config = dict(
    d_model=192,
    d_expert=64,
    balance_loss=0.000431,
    optimizer='muon_variant',
    lr=0.00182,
    batch_tokens=32768,
)
Below are experts of layer 4 (counted from 0) of a mixture-of-experts language model. Rows are named router (the router's row for the expert), gate (a neuron's input weights, with its number), up (a neuron's input weights, with its number), down (a neuron's output weights, with its number) and show model dimensions 0-63. Each number is 200 + 30 x the weight over its row's rms, rounded and kept within 0 to 999.
After each expert's rows: "comes after" lists some tokens at least twice as common just before its tokens as in all text. This comes from a sample of Wikipedia text that the model never trained on. Tokens count by the router's weight.

# expert 37
router,182,200,164,169,221,176,224,196,182,179,222,165,252,212,152,174,183,183,185,200,214,223,163,203,144,177,182,182,213,174,190,236,168,173,222,211,174,222,221,225,235,228,176,186,197,245,208,117,190,185,200,224,196,239,227,201,205,191,201,202,233,163,205,222
gate0,227,183,197,181,201,196,174,206,221,216,259,155,158,208,138,173,167,230,223,264,155,235,226,171,188,222,228,114,244,242,172,174,250,176,219,224,210,155,162,227,198,202,245,200,153,157,230,139,196,221,234,223,193,218,174,176,249,216,190,192,124,179,215,152
up0,232,245,190,216,168,207,200,187,205,170,187,218,171,185,186,183,219,206,188,170,260,146,225,210,161,167,217,236,201,195,215,252,157,221,224,179,206,228,291,219,206,235,178,184,251,254,218,183,190,211,188,176,181,200,258,245,180,214,227,188,182,179,219,166
down0,242,173,208,229,230,245,124,245,233,184,159,194,190,254,223,212,174,161,188,233,189,228,210,220,206,260,147,204,230,232,234,224,168,160,212,217,221,163,239,198,261,170,145,201,138,191,206,246,160,200,185,198,166,186,212,244,191,185,169,175,187,180,242,196
gate1,181,214,262,250,227,158,197,199,166,208,203,191,163,209,118,210,263,191,206,171,223,222,196,171,221,243,180,222,224,194,202,214,207,158,227,234,223,216,176,220,212,201,185,237,239,176,214,207,218,186,205,206,182,170,232,179,218,190,200,166,210,208,167,168
up1,243,218,217,214,169,258,170,176,174,165,199,198,208,177,199,193,125,123,190,246,221,182,242,208,245,190,220,221,174,216,208,207,161,248,183,167,215,237,238,221,206,207,181,187,174,214,186,233,195,199,221,251,194,188,229,202,194,197,240,171,231,147,268,214
down1,193,204,200,178,234,189,228,218,199,196,175,193,221,196,229,181,244,232,180,285,177,222,176,151,237,180,199,222,232,250,192,199,197,156,227,178,191,164,221,125,179,190,185,220,170,105,214,136,208,238,176,221,188,184,155,163,181,222,161,172,305,173,164,214
gate2,228,228,182,189,294,270,206,185,188,248,205,199,163,172,252,201,210,232,216,200,219,159,261,218,167,240,245,170,152,222,227,240,171,224,172,164,209,188,217,201,193,167,158,211,250,198,123,195,248,199,189,183,213,176,231,263,176,248,202,149,224,225,182,229
up2,217,202,230,158,164,239,184,210,177,168,202,191,182,210,217,195,206,223,158,261,205,246,180,214,181,175,179,173,188,185,202,188,236,185,183,195,225,187,217,184,133,222,232,205,241,215,224,184,221,170,190,186,192,188,168,181,303,244,213,241,178,138,276,204
down2,182,230,202,174,219,186,173,194,233,166,162,211,107,211,167,254,156,165,232,195,191,151,234,201,223,205,237,175,199,226,203,203,192,192,203,163,179,207,218,226,186,200,195,217,313,208,210,225,193,180,195,138,222,163,218,222,230,219,201,232,221,240,250,213
gate3,228,215,224,191,279,179,199,162,215,204,254,209,182,230,176,214,168,163,185,214,280,187,209,180,179,200,186,209,203,162,201,185,249,197,223,225,146,198,179,184,216,223,180,200,168,196,180,151,210,227,187,194,195,196,160,201,160,226,224,211,186,225,196,223
up3,184,209,215,211,199,176,243,159,208,195,140,197,176,233,222,203,237,164,209,230,164,197,197,201,268,170,155,210,180,183,211,148,203,164,162,106,197,181,203,175,195,171,280,170,207,194,197,192,247,156,193,226,225,183,222,170,203,151,186,250,198,260,225,226
down3,203,202,166,160,214,172,194,195,198,194,229,182,239,194,219,192,196,246,178,177,246,164,241,216,190,251,150,181,254,172,193,136,239,162,260,219,228,243,240,220,212,228,198,237,222,212,286,210,156,183,162,201,188,168,164,137,209,150,178,214,158,178,198,235
comes after: " |", "|", ".9", ".7", ".6", ".8"

# expert 17
router,179,213,226,185,203,154,150,170,210,168,223,164,156,237,193,181,174,245,171,144,177,214,218,183,193,153,171,175,212,204,198,187,194,200,212,214,192,154,178,182,169,170,221,221,189,225,218,255,236,247,194,198,225,179,186,207,237,187,169,247,245,260,205,206
gate6,253,111,237,212,158,235,170,216,192,154,199,232,221,224,205,200,153,289,191,149,191,207,137,214,187,221,211,239,232,187,188,205,179,221,229,209,188,218,185,214,191,225,231,204,172,192,201,219,187,200,221,210,198,232,220,168,189,154,177,214,174,238,253,206
up6,175,213,217,230,182,228,233,230,189,154,188,172,244,235,157,133,242,259,189,217,153,201,147,222,183,182,257,234,181,155,174,176,247,181,194,165,182,188,213,234,178,267,204,187,219,125,218,159,211,165,177,159,215,156,263,124,201,204,219,265,175,151,236,197
down6,155,204,237,216,189,200,244,221,252,199,219,199,192,192,236,236,278,162,218,186,216,172,187,238,189,168,202,195,202,176,183,230,155,186,200,204,226,219,219,194,163,164,273,223,175,206,187,279,174,213,236,213,180,197,163,174,210,165,228,251,234,204,196,191
gate7,187,178,186,185,200,173,215,243,220,185,237,196,210,175,186,201,204,220,241,174,213,194,212,195,229,235,233,130,203,197,197,253,204,176,199,211,234,226,214,215,245,209,208,180,209,245,241,206,264,242,216,207,197,213,243,214,203,220,290,219,235,174,151,233
up7,217,141,215,202,183,235,221,222,212,223,216,151,235,177,202,199,216,229,197,195,193,176,183,154,207,258,198,197,190,185,247,185,196,186,168,253,168,163,177,164,241,234,263,223,212,177,212,198,206,248,137,190,235,184,168,213,260,216,248,176,221,194,241,203
down7,227,189,192,167,169,223,168,247,190,231,239,191,219,171,147,204,227,195,192,168,210,171,196,178,166,205,200,216,219,207,201,194,221,158,194,156,206,192,266,258,211,205,160,160,208,197,209,184,189,204,205,190,145,143,205,191,249,208,176,159,222,176,201,195
gate8,131,276,162,234,174,184,151,238,163,224,204,152,184,231,203,176,166,191,193,194,199,146,186,184,172,187,202,217,128,143,178,199,182,224,225,192,209,189,210,226,215,198,195,135,165,218,236,204,172,198,206,184,225,205,241,205,119,159,199,237,236,152,231,192
up8,203,222,184,244,177,237,181,190,151,159,150,236,175,153,226,220,216,229,212,194,231,201,214,207,224,208,187,236,219,203,160,195,216,238,255,156,234,175,209,238,190,163,201,165,232,218,168,200,207,174,156,208,150,230,145,267,201,177,208,226,219,219,186,251
down8,195,230,174,207,227,186,289,175,171,276,181,242,206,210,205,216,145,176,195,213,189,211,150,192,209,199,239,174,180,151,215,278,136,172,216,237,200,269,197,175,176,196,166,250,160,270,202,157,182,196,203,228,191,242,205,235,160,196,218,179,149,199,235,186
gate9,205,186,129,188,156,183,231,208,204,214,216,176,238,166,245,222,195,207,210,236,190,242,242,222,182,228,232,195,182,222,137,227,263,191,203,166,169,197,197,221,212,182,137,192,222,195,219,201,203,187,193,168,168,255,180,212,208,187,217,260,198,156,214,206
up9,159,234,169,120,196,171,192,197,275,202,212,183,203,208,213,219,201,243,227,157,186,240,170,172,190,192,175,165,226,240,216,180,197,241,193,218,197,222,231,174,201,192,236,219,239,172,196,196,198,189,223,222,221,170,217,207,186,222,232,142,189,279,191,192
down9,169,245,181,265,188,204,186,230,220,171,192,193,200,211,206,198,198,178,209,177,185,194,285,215,193,174,221,238,230,196,186,167,334,225,210,158,209,154,173,204,195,193,178,216,149,239,238,202,224,178,210,200,188,208,185,239,257,172,231,228,246,222,148,200
comes after: "\n", "\n ", " self", "-to", " long", "of"

# expert 74
router,156,180,142,231,151,161,154,182,261,161,195,216,226,186,219,219,204,202,155,233,148,190,257,148,223,198,198,232,241,205,204,191,220,205,205,196,135,153,179,191,174,192,184,207,235,192,208,142,184,179,232,190,255,213,186,194,248,237,168,276,242,217,200,238
gate0,249,174,279,204,252,165,208,231,97,228,178,233,221,198,154,245,188,238,245,209,212,195,175,210,149,204,143,239,269,181,244,183,256,187,223,198,190,181,218,218,156,214,251,218,270,200,204,209,208,190,220,173,143,173,170,189,210,211,240,171,180,204,187,174
up0,230,198,240,192,165,153,175,196,163,228,197,175,178,243,161,245,193,209,190,198,230,192,197,180,207,233,203,207,256,230,171,166,258,212,208,206,248,163,221,258,161,201,230,171,210,168,182,254,222,189,152,200,118,210,142,188,218,165,198,189,180,184,190,180
down0,232,242,177,178,180,216,208,150,237,137,186,219,191,167,225,201,196,214,184,228,160,174,169,209,175,155,214,208,217,187,199,191,192,189,219,241,156,196,230,185,245,168,180,196,223,212,179,135,161,223,172,219,247,200,175,210,104,238,193,202,250,191,175,169
gate1,201,258,214,196,166,201,170,228,182,202,211,189,213,238,201,182,178,254,188,204,215,244,227,170,166,232,197,267,167,245,239,195,208,195,210,207,193,164,210,225,222,215,205,219,223,165,174,192,255,232,223,225,183,142,208,207,246,234,216,232,274,210,188,202
up1,223,229,215,225,202,189,214,236,201,199,208,255,193,201,214,211,229,137,198,242,183,228,156,220,162,191,157,275,177,238,157,194,195,219,220,225,177,167,208,241,215,119,187,233,201,227,227,233,209,205,220,213,228,218,169,222,177,223,212,240,223,170,153,266
down1,215,185,182,146,204,154,203,214,183,192,192,175,186,200,194,249,203,197,245,142,194,141,217,170,204,144,194,169,218,222,225,170,226,197,200,180,184,164,206,247,182,208,210,123,209,221,164,169,220,183,192,206,220,180,152,177,210,183,257,188,166,177,239,176
gate2,230,170,237,206,195,213,223,139,217,206,146,202,163,234,172,132,211,166,247,218,229,232,186,235,190,191,197,227,119,201,227,217,237,179,144,233,162,198,190,230,177,255,217,196,261,167,168,184,204,217,173,190,218,227,161,166,168,194,222,227,258,197,171,231
up2,189,206,218,229,159,208,226,196,200,153,130,250,235,273,219,186,218,200,250,181,191,235,204,227,134,199,158,260,213,255,208,224,222,209,178,178,221,211,203,193,192,212,207,259,216,210,169,185,227,196,195,229,184,210,205,143,179,196,212,180,225,169,192,214
down2,239,209,154,188,176,245,216,198,212,197,174,189,201,215,240,207,208,184,189,158,219,181,182,203,213,217,202,207,256,164,201,258,190,190,248,176,202,155,194,210,239,161,217,197,190,162,226,223,248,260,210,205,213,245,196,274,263,204,182,165,231,217,208,216
gate3,209,217,172,205,177,225,224,182,196,195,220,248,160,152,194,166,199,196,183,247,183,224,210,170,186,218,161,256,194,183,202,211,275,191,167,190,191,212,244,184,246,207,206,234,273,182,184,217,213,269,201,179,215,152,207,253,203,233,170,160,189,200,203,210
up3,201,136,201,153,192,165,202,181,167,205,208,170,210,229,212,220,160,231,180,203,186,215,218,168,177,185,241,201,116,225,177,137,210,183,244,222,234,166,181,219,209,226,213,213,192,177,217,199,169,208,231,192,177,166,154,147,197,163,232,213,204,186,209,154
down3,212,199,217,217,236,223,234,180,186,206,186,197,201,184,184,223,232,199,276,206,208,182,227,218,222,227,228,216,264,224,196,183,253,207,193,244,160,258,165,173,232,196,200,197,137,183,211,170,245,188,201,133,195,240,217,180,91,187,172,244,175,203,176,189
comes after: "\n", " ", ")", "\n ", " 2", " such"

# expert 0
router,198,179,180,168,203,193,257,180,177,241,215,179,177,171,153,170,199,186,190,178,176,175,176,265,195,200,192,152,182,189,206,198,213,170,223,238,203,226,220,221,223,195,206,176,211,230,228,248,181,205,245,181,202,217,233,221,241,222,179,177,264,221,145,129
gate6,213,212,208,168,208,167,198,196,197,212,168,171,186,218,201,226,123,201,201,163,199,235,193,192,179,182,240,152,213,189,190,219,229,232,215,202,180,262,186,215,182,175,247,187,165,201,184,197,186,184,221,182,202,172,203,195,247,198,201,202,202,205,230,218
up6,179,245,189,219,186,203,197,203,285,218,177,207,196,207,162,189,216,198,205,205,176,262,239,153,130,198,200,192,224,214,176,194,188,190,205,191,217,181,195,170,218,225,257,221,219,198,195,189,231,244,209,243,187,203,171,164,184,156,169,228,193,210,200,159
down6,191,210,206,254,193,198,169,127,165,214,214,180,191,202,219,192,147,233,209,239,179,169,228,200,210,202,282,223,219,241,191,215,230,134,215,196,175,200,179,215,209,177,231,192,168,226,248,214,168,182,225,193,194,191,154,237,245,173,182,151,227,253,157,209
gate7,164,225,230,248,192,168,238,194,250,240,217,146,192,274,221,178,223,201,210,181,162,194,192,201,212,268,201,208,208,212,209,183,198,231,270,175,168,206,160,207,173,159,180,171,200,197,197,177,192,201,252,123,156,204,240,203,178,208,204,233,169,235,195,239
up7,170,204,186,166,213,189,186,199,144,219,212,253,206,178,138,202,188,190,189,201,211,200,201,174,202,207,206,181,165,188,207,195,171,171,139,212,187,240,247,209,193,212,179,209,192,233,179,215,201,189,198,200,285,172,189,209,228,222,249,159,217,187,207,257
down7,226,169,177,179,224,199,183,207,169,164,217,189,193,203,227,173,170,149,232,193,230,185,202,200,222,213,176,228,228,152,243,157,231,130,251,178,258,202,209,224,133,244,255,184,160,206,194,158,229,250,200,192,226,177,218,169,141,203,176,196,174,240,208,199
gate8,142,208,210,202,216,248,197,162,249,240,147,212,215,209,163,223,226,221,186,182,201,196,206,172,152,167,219,199,170,161,242,178,228,157,263,183,198,223,248,204,208,221,205,203,204,248,173,216,191,234,194,188,186,221,182,189,218,204,193,174,217,177,256,192
up8,241,222,159,246,172,205,182,217,154,174,198,225,190,186,239,152,197,245,257,212,206,236,215,232,190,243,193,182,238,209,186,173,157,254,150,228,228,196,216,199,156,199,172,173,215,212,216,162,189,146,240,198,248,181,187,148,214,216,203,230,179,252,148,241
down8,285,177,191,232,194,218,202,173,212,185,207,210,164,166,195,211,216,191,203,252,216,201,238,155,212,178,205,199,230,218,189,231,138,208,166,266,236,158,166,224,190,210,129,267,172,159,230,216,190,185,171,168,198,202,237,160,179,205,245,194,199,244,180,197
gate9,212,217,189,228,197,223,186,210,209,229,191,241,162,202,217,201,227,253,215,226,239,188,174,199,255,242,243,193,225,193,226,163,186,197,169,256,196,224,227,181,157,202,199,135,166,213,184,189,250,170,145,177,170,158,170,165,217,199,234,180,207,221,184,199
up9,187,169,207,217,243,208,210,191,224,218,177,258,140,187,218,204,246,172,183,158,183,170,177,180,223,149,164,156,161,202,211,228,125,231,189,219,194,140,193,171,175,219,209,201,202,254,207,221,206,190,235,206,220,194,135,204,206,207,226,140,207,230,245,136
down9,206,218,160,179,207,217,195,198,223,244,178,170,119,190,192,156,112,199,213,266,212,227,211,229,179,127,158,199,141,211,140,141,174,222,207,249,254,245,205,246,194,178,173,218,181,179,245,188,191,213,205,234,135,261,217,180,187,181,177,245,210,155,176,219
comes after: " |", ":", " $", " 1,", "7", "6"

# expert 118
router,142,279,206,197,186,218,210,222,214,192,214,185,204,186,185,197,227,226,223,202,214,185,165,148,176,206,197,192,162,187,226,178,188,177,205,241,138,187,133,220,220,160,160,197,186,200,192,184,177,209,161,209,190,225,166,188,193,226,236,171,247,219,208,163
gate0,164,175,173,210,158,191,160,204,217,227,146,208,195,165,193,229,176,176,225,240,177,200,227,222,201,205,227,203,188,241,182,210,175,202,178,218,226,212,196,217,190,156,217,180,191,225,162,221,189,213,201,162,156,196,215,192,158,232,218,213,161,217,177,190
up0,216,209,251,240,198,196,222,193,184,171,195,180,189,204,187,128,257,216,192,222,215,200,188,195,202,196,194,213,204,163,277,241,191,246,221,188,200,192,218,176,217,168,154,204,192,211,191,199,215,183,187,214,206,213,209,223,245,180,184,187,219,154,178,227
down0,184,209,189,227,182,174,176,216,176,182,244,243,185,228,143,218,199,165,192,242,219,124,239,225,193,221,179,192,178,213,160,238,172,228,218,192,212,189,235,184,223,182,206,162,213,216,162,196,168,161,157,242,188,221,188,208,134,224,195,224,169,195,256,216
gate1,192,185,208,265,235,176,245,226,165,186,174,179,233,180,230,174,188,155,204,197,178,231,177,168,216,223,212,179,194,189,134,239,188,175,190,189,231,215,222,197,187,197,202,218,165,264,244,163,223,197,252,197,181,265,175,139,176,254,178,174,243,160,123,220
up1,159,248,230,207,169,242,152,221,220,204,180,239,242,247,199,217,217,205,185,201,156,160,219,216,212,201,188,138,146,180,247,211,164,201,208,185,226,196,162,188,203,253,210,178,214,153,194,221,152,200,160,207,129,135,228,187,217,168,216,208,160,226,221,191
down1,168,239,202,208,180,253,205,232,155,149,206,177,220,219,160,202,239,212,190,213,177,227,212,257,160,248,232,251,190,181,216,227,211,218,207,221,156,238,195,173,163,166,210,209,113,168,268,197,187,169,192,235,205,265,202,187,220,190,194,224,254,266,196,233
gate2,200,190,137,204,228,216,159,181,194,216,210,195,180,256,221,186,152,262,182,149,166,223,225,202,203,241,209,205,218,209,223,243,205,91,185,232,207,243,192,211,218,116,167,222,217,209,198,213,156,166,203,222,171,164,156,207,253,170,142,136,192,204,144,221
up2,195,246,220,192,251,143,202,167,207,193,186,213,233,167,211,175,161,189,146,175,187,185,222,157,210,193,176,166,186,206,148,219,171,168,172,244,223,225,174,238,255,201,139,226,256,200,273,252,152,207,168,233,256,167,172,182,202,198,169,173,243,185,190,165
down2,243,158,145,157,186,191,241,200,235,182,212,173,229,192,197,201,283,232,200,220,217,163,223,220,165,200,197,191,172,209,168,199,225,211,182,148,149,186,265,138,207,222,218,188,144,172,182,179,159,248,184,258,196,158,229,166,182,154,182,163,180,149,206,220
gate3,243,164,233,206,247,182,211,178,214,191,234,223,128,222,176,182,220,232,118,200,252,192,179,250,219,211,194,197,192,244,224,222,232,190,197,210,186,180,213,187,159,195,171,213,255,247,197,225,194,231,237,154,251,224,229,194,284,202,231,207,214,233,202,214
up3,213,214,204,223,205,245,142,211,215,203,216,183,208,189,238,254,190,192,198,185,183,149,157,200,194,174,195,182,222,202,225,183,223,186,192,178,212,197,205,209,224,173,160,167,159,192,200,149,214,201,153,228,236,158,181,209,106,190,192,220,197,174,223,165
down3,212,183,203,181,169,216,203,158,197,196,242,198,201,172,171,199,185,211,197,175,203,226,166,178,264,168,171,192,168,187,190,214,239,208,221,199,141,193,174,183,202,150,165,199,218,253,270,172,191,212,171,182,151,207,230,159,123,166,216,200,239,184,190,218
comes after: "\n", "==", " ==", "===", " ===", " career=="

# expert 124
router,185,261,246,150,229,212,249,245,191,216,185,209,216,218,189,159,249,228,160,158,200,147,175,229,172,149,181,238,176,192,225,190,180,182,231,230,163,230,187,201,160,174,198,228,204,223,230,213,162,227,206,202,181,208,245,196,216,229,247,227,239,239,197,244
gate0,235,208,190,192,218,202,224,195,164,145,217,182,199,223,178,188,179,206,186,229,235,201,187,206,170,230,204,225,232,206,200,254,212,195,188,178,177,200,265,215,134,188,203,195,252,208,244,140,235,220,193,214,204,218,240,179,212,164,197,185,237,167,193,216
up0,178,180,257,174,214,182,170,173,182,237,193,154,191,206,236,211,223,180,218,165,190,222,199,192,258,117,241,167,207,255,185,205,185,200,171,190,193,251,195,207,221,182,194,241,207,175,193,267,218,134,200,204,191,159,197,207,182,233,171,223,143,226,197,246
down0,189,204,159,215,163,192,220,183,229,223,217,172,185,234,188,182,196,228,194,186,164,229,164,147,197,232,205,219,234,232,251,188,193,262,235,226,180,169,187,204,242,194,165,243,238,187,173,228,144,185,247,133,179,142,209,169,251,193,211,171,197,175,160,213
gate1,163,172,180,156,234,165,166,251,196,164,170,225,258,208,180,144,191,220,236,176,200,214,216,230,166,208,200,155,167,212,195,189,218,172,217,190,192,197,206,163,182,213,207,214,255,210,281,186,198,179,171,192,197,183,228,191,202,196,177,144,176,211,161,247
up1,227,155,193,166,144,209,186,221,183,215,178,215,221,242,227,210,193,181,216,175,221,217,213,244,208,179,177,244,194,216,206,210,227,193,197,172,234,208,224,238,150,230,159,178,214,187,222,224,166,197,197,187,215,208,217,229,217,195,192,235,138,158,180,230
down1,185,214,169,162,194,189,222,182,258,204,244,252,239,217,163,186,227,221,189,184,200,161,231,231,175,178,216,155,204,178,146,226,168,172,186,203,197,176,228,175,178,199,241,233,222,191,182,205,203,226,235,223,148,192,231,247,181,229,190,167,192,178,216,180
gate2,205,168,206,239,201,174,178,212,183,207,161,242,225,187,187,207,185,146,196,225,177,192,188,157,240,214,153,184,213,196,195,131,191,173,186,252,187,179,175,157,250,205,222,209,207,198,204,189,148,149,266,198,188,169,198,224,185,169,134,211,182,252,211,194
up2,159,193,177,162,111,187,192,210,196,193,193,208,209,181,216,177,154,181,150,224,207,242,244,242,175,176,198,186,170,139,205,182,239,176,196,182,244,202,182,193,211,250,205,157,228,213,217,168,230,211,206,177,155,162,159,230,176,184,206,251,225,186,236,171
down2,208,181,186,182,238,238,198,153,229,244,206,205,211,197,197,164,174,165,213,162,190,203,204,236,174,215,224,234,247,196,162,235,218,270,139,193,203,187,159,149,188,174,218,193,215,221,198,189,254,240,203,168,173,214,191,230,157,149,258,215,214,124,241,229
gate3,209,191,244,210,219,186,265,224,190,192,239,235,152,198,198,201,233,184,182,204,192,163,179,174,189,208,167,209,123,196,210,161,216,215,222,208,186,184,239,176,173,187,176,180,221,188,233,149,184,225,177,196,185,212,185,197,150,194,194,170,172,228,201,171
up3,218,243,180,221,203,221,184,214,197,205,203,193,238,183,184,196,182,240,201,196,173,220,263,230,207,227,198,208,286,204,191,239,153,206,170,230,164,186,166,236,229,245,199,238,175,213,197,196,244,181,230,184,257,193,211,194,228,238,198,202,225,174,173,192
down3,210,224,164,193,270,195,212,198,165,209,263,229,175,194,185,211,196,189,203,130,199,195,232,223,164,212,204,223,227,217,195,214,123,239,241,230,175,189,194,264,209,163,256,217,178,224,140,230,173,194,236,244,182,218,163,236,222,210,253,180,172,221,212,166
comes after: ".", "==", ")", "s.", "===", " =="

# expert 44
router,150,221,172,250,158,143,175,170,199,142,171,207,216,201,227,222,162,234,157,211,152,200,226,181,227,204,221,169,185,248,176,214,179,182,238,208,206,145,217,195,208,208,196,202,199,209,196,241,208,208,236,181,268,192,177,233,216,259,133,246,235,262,188,227
gate2,212,171,182,239,187,180,220,175,201,209,208,235,197,232,195,167,206,178,137,196,218,171,232,236,185,127,188,191,165,194,143,243,182,227,226,239,204,213,184,260,162,221,218,218,200,162,239,249,197,167,175,195,217,206,180,218,184,235,281,236,193,210,212,192
up2,190,231,212,195,207,237,209,228,199,217,152,230,204,179,151,185,168,188,190,196,174,205,212,220,199,205,229,156,205,188,212,207,198,156,158,200,193,167,229,184,251,253,205,175,167,201,199,184,203,192,176,196,205,218,258,118,154,142,171,200,230,167,164,240
down2,204,218,191,172,186,190,196,193,245,194,202,244,230,184,253,182,143,175,199,185,186,164,236,192,219,225,256,243,170,209,181,180,249,181,188,169,184,211,178,196,151,198,208,147,224,207,160,222,167,232,203,200,214,210,207,178,226,215,213,210,183,223,181,250
gate3,227,224,258,179,169,211,217,185,205,195,161,181,196,198,251,213,223,219,188,178,191,210,183,201,200,108,229,185,179,213,223,187,187,231,209,261,208,183,213,207,201,138,199,224,149,217,191,246,188,188,195,174,194,225,194,251,187,192,171,196,234,233,214,233
up3,185,212,194,184,193,233,211,247,218,204,171,245,252,158,260,176,268,206,183,229,207,220,215,229,210,143,224,224,198,186,246,164,180,220,184,201,136,184,231,227,218,240,192,276,212,175,233,222,196,211,204,143,200,197,144,170,227,216,191,154,192,227,217,174
down3,183,160,176,230,215,213,189,210,184,202,184,194,205,264,154,218,174,256,195,165,245,240,233,189,248,164,159,214,241,240,190,167,181,145,183,144,222,175,137,198,194,173,216,230,193,190,185,187,289,176,188,182,194,211,233,198,188,147,191,180,273,191,174,207
gate4,213,200,178,214,206,163,215,123,189,253,211,266,207,242,210,213,261,205,243,221,184,188,163,151,196,162,240,214,178,212,169,213,218,201,170,257,178,205,211,221,139,178,236,212,204,178,226,164,246,191,215,220,210,189,198,238,225,252,305,164,213,237,205,239
up4,181,221,242,224,251,200,178,235,213,164,191,203,259,200,183,189,218,221,153,225,175,197,221,192,195,184,203,203,248,265,217,168,130,203,230,232,249,236,220,185,170,153,207,206,190,197,187,166,140,234,213,200,191,189,189,252,225,204,172,244,257,219,175,238
down4,172,205,198,203,234,174,193,191,174,262,201,231,174,133,198,198,179,239,207,182,205,225,185,195,260,177,207,228,152,269,210,152,230,222,171,200,216,185,163,146,204,217,222,223,219,205,204,194,242,159,224,253,208,211,254,237,214,153,207,123,195,157,274,166
gate5,196,219,114,146,193,197,173,191,209,179,171,227,245,223,163,229,226,183,204,209,186,210,183,192,270,183,225,258,208,180,195,138,193,228,187,178,184,234,237,202,174,239,173,201,202,179,256,168,204,151,217,204,190,119,223,201,219,204,187,218,215,161,130,205
up5,208,213,173,172,231,241,201,205,246,201,214,243,235,196,168,193,181,244,223,218,226,175,242,197,204,202,181,208,232,223,192,213,161,149,207,186,238,209,187,193,250,248,228,215,188,176,195,213,159,179,196,204,171,237,167,196,230,244,253,234,191,167,168,183
down5,192,169,222,206,177,156,168,197,173,200,125,168,187,213,159,193,209,197,136,175,149,212,251,150,182,194,176,176,204,216,225,179,240,171,162,224,190,222,233,208,194,200,196,187,215,201,215,179,213,181,169,205,172,165,196,159,205,250,211,191,136,203,224,237
comes after: "\n", "-", "\n ", " Conservation", "ord", " ENG"

# expert 72
router,230,185,183,179,250,184,228,202,184,208,236,239,246,202,167,163,189,211,195,220,209,232,160,206,223,199,194,194,217,190,230,245,150,171,198,195,183,263,229,195,245,230,225,156,227,235,209,177,173,209,214,176,260,199,260,198,232,219,216,193,236,136,185,230
gate0,217,183,270,186,192,231,193,219,181,210,204,201,265,255,213,221,249,212,192,231,195,225,231,210,209,239,225,174,183,215,242,230,239,153,223,187,221,229,221,186,220,202,134,216,221,224,146,212,216,105,194,219,206,169,203,263,153,207,202,192,165,201,166,168
up0,174,180,186,239,182,159,237,146,229,198,205,235,142,183,145,218,162,194,193,195,197,204,196,207,266,257,174,219,216,212,155,187,195,215,149,166,164,155,201,295,141,203,138,198,192,194,244,203,184,228,235,158,233,179,255,240,213,183,173,256,199,189,236,230
down0,220,225,165,259,184,243,173,156,171,132,198,186,199,216,187,218,215,199,187,147,272,190,222,210,214,210,231,185,166,200,242,184,146,197,133,191,203,162,180,250,225,239,166,229,124,179,159,265,188,184,244,215,237,231,169,161,154,168,221,218,184,165,203,214
gate1,183,216,221,228,254,229,181,179,194,169,213,200,199,246,229,239,201,185,227,194,273,198,207,228,256,206,159,191,233,192,214,199,246,186,222,173,231,254,179,229,206,223,132,204,200,153,236,219,190,136,181,204,134,193,138,216,183,134,191,173,178,211,207,207
up1,214,227,200,199,208,202,214,121,216,248,184,204,197,207,170,210,226,249,203,191,239,203,156,176,166,115,232,201,223,231,177,134,212,182,188,186,167,222,167,234,245,199,153,174,209,269,206,251,191,189,151,207,196,200,217,190,199,261,205,189,214,195,203,209
down1,191,228,180,151,178,174,216,236,175,235,220,199,195,202,239,153,175,227,175,182,207,231,182,195,160,238,221,225,180,177,174,240,228,190,142,230,222,199,171,241,157,194,223,238,153,262,175,223,204,188,210,223,230,246,223,188,200,220,238,134,217,295,167,224
gate2,168,210,179,176,218,229,209,201,222,264,230,206,145,235,203,210,196,144,188,210,243,198,189,192,238,270,161,210,144,184,246,234,273,181,175,225,151,194,211,212,228,216,252,215,231,183,172,207,242,219,215,242,157,242,186,176,211,129,153,186,195,186,184,178
up2,201,218,197,232,229,236,187,223,217,217,152,253,162,221,231,187,193,181,213,227,211,155,148,174,170,223,194,215,264,188,241,170,176,211,184,219,176,180,173,161,185,212,259,196,226,207,221,162,163,217,166,206,224,179,243,209,220,163,188,177,191,174,230,208
down2,205,186,232,201,231,206,257,161,170,187,207,215,239,228,232,220,232,162,193,208,250,173,178,201,218,235,164,175,246,175,179,157,118,232,215,174,212,257,210,201,229,221,166,207,148,265,241,193,204,189,204,196,177,217,211,201,180,235,177,177,255,257,219,218
gate3,214,211,164,168,250,226,167,164,183,257,176,212,211,212,236,214,165,207,191,251,181,215,180,211,206,200,216,190,199,177,174,176,232,238,212,180,231,247,266,186,205,216,237,215,215,253,210,179,211,206,228,222,221,226,123,163,209,160,156,162,196,190,228,213
up3,256,212,235,226,180,227,259,184,192,180,161,187,233,232,168,191,207,210,174,224,206,225,157,223,207,130,239,166,193,217,193,237,199,202,183,229,174,238,205,221,162,165,227,177,226,219,157,145,113,235,200,187,228,205,231,177,194,180,184,145,215,251,204,234
down3,157,201,200,231,191,137,192,187,188,163,164,234,185,227,183,143,217,258,189,182,225,197,199,204,156,192,154,163,195,216,185,262,267,186,222,133,206,156,195,171,204,171,178,236,185,193,207,190,234,193,212,219,169,234,208,204,147,244,158,225,223,208,214,229
comes after: " |", ";", ".2", ".4", ".7", ":"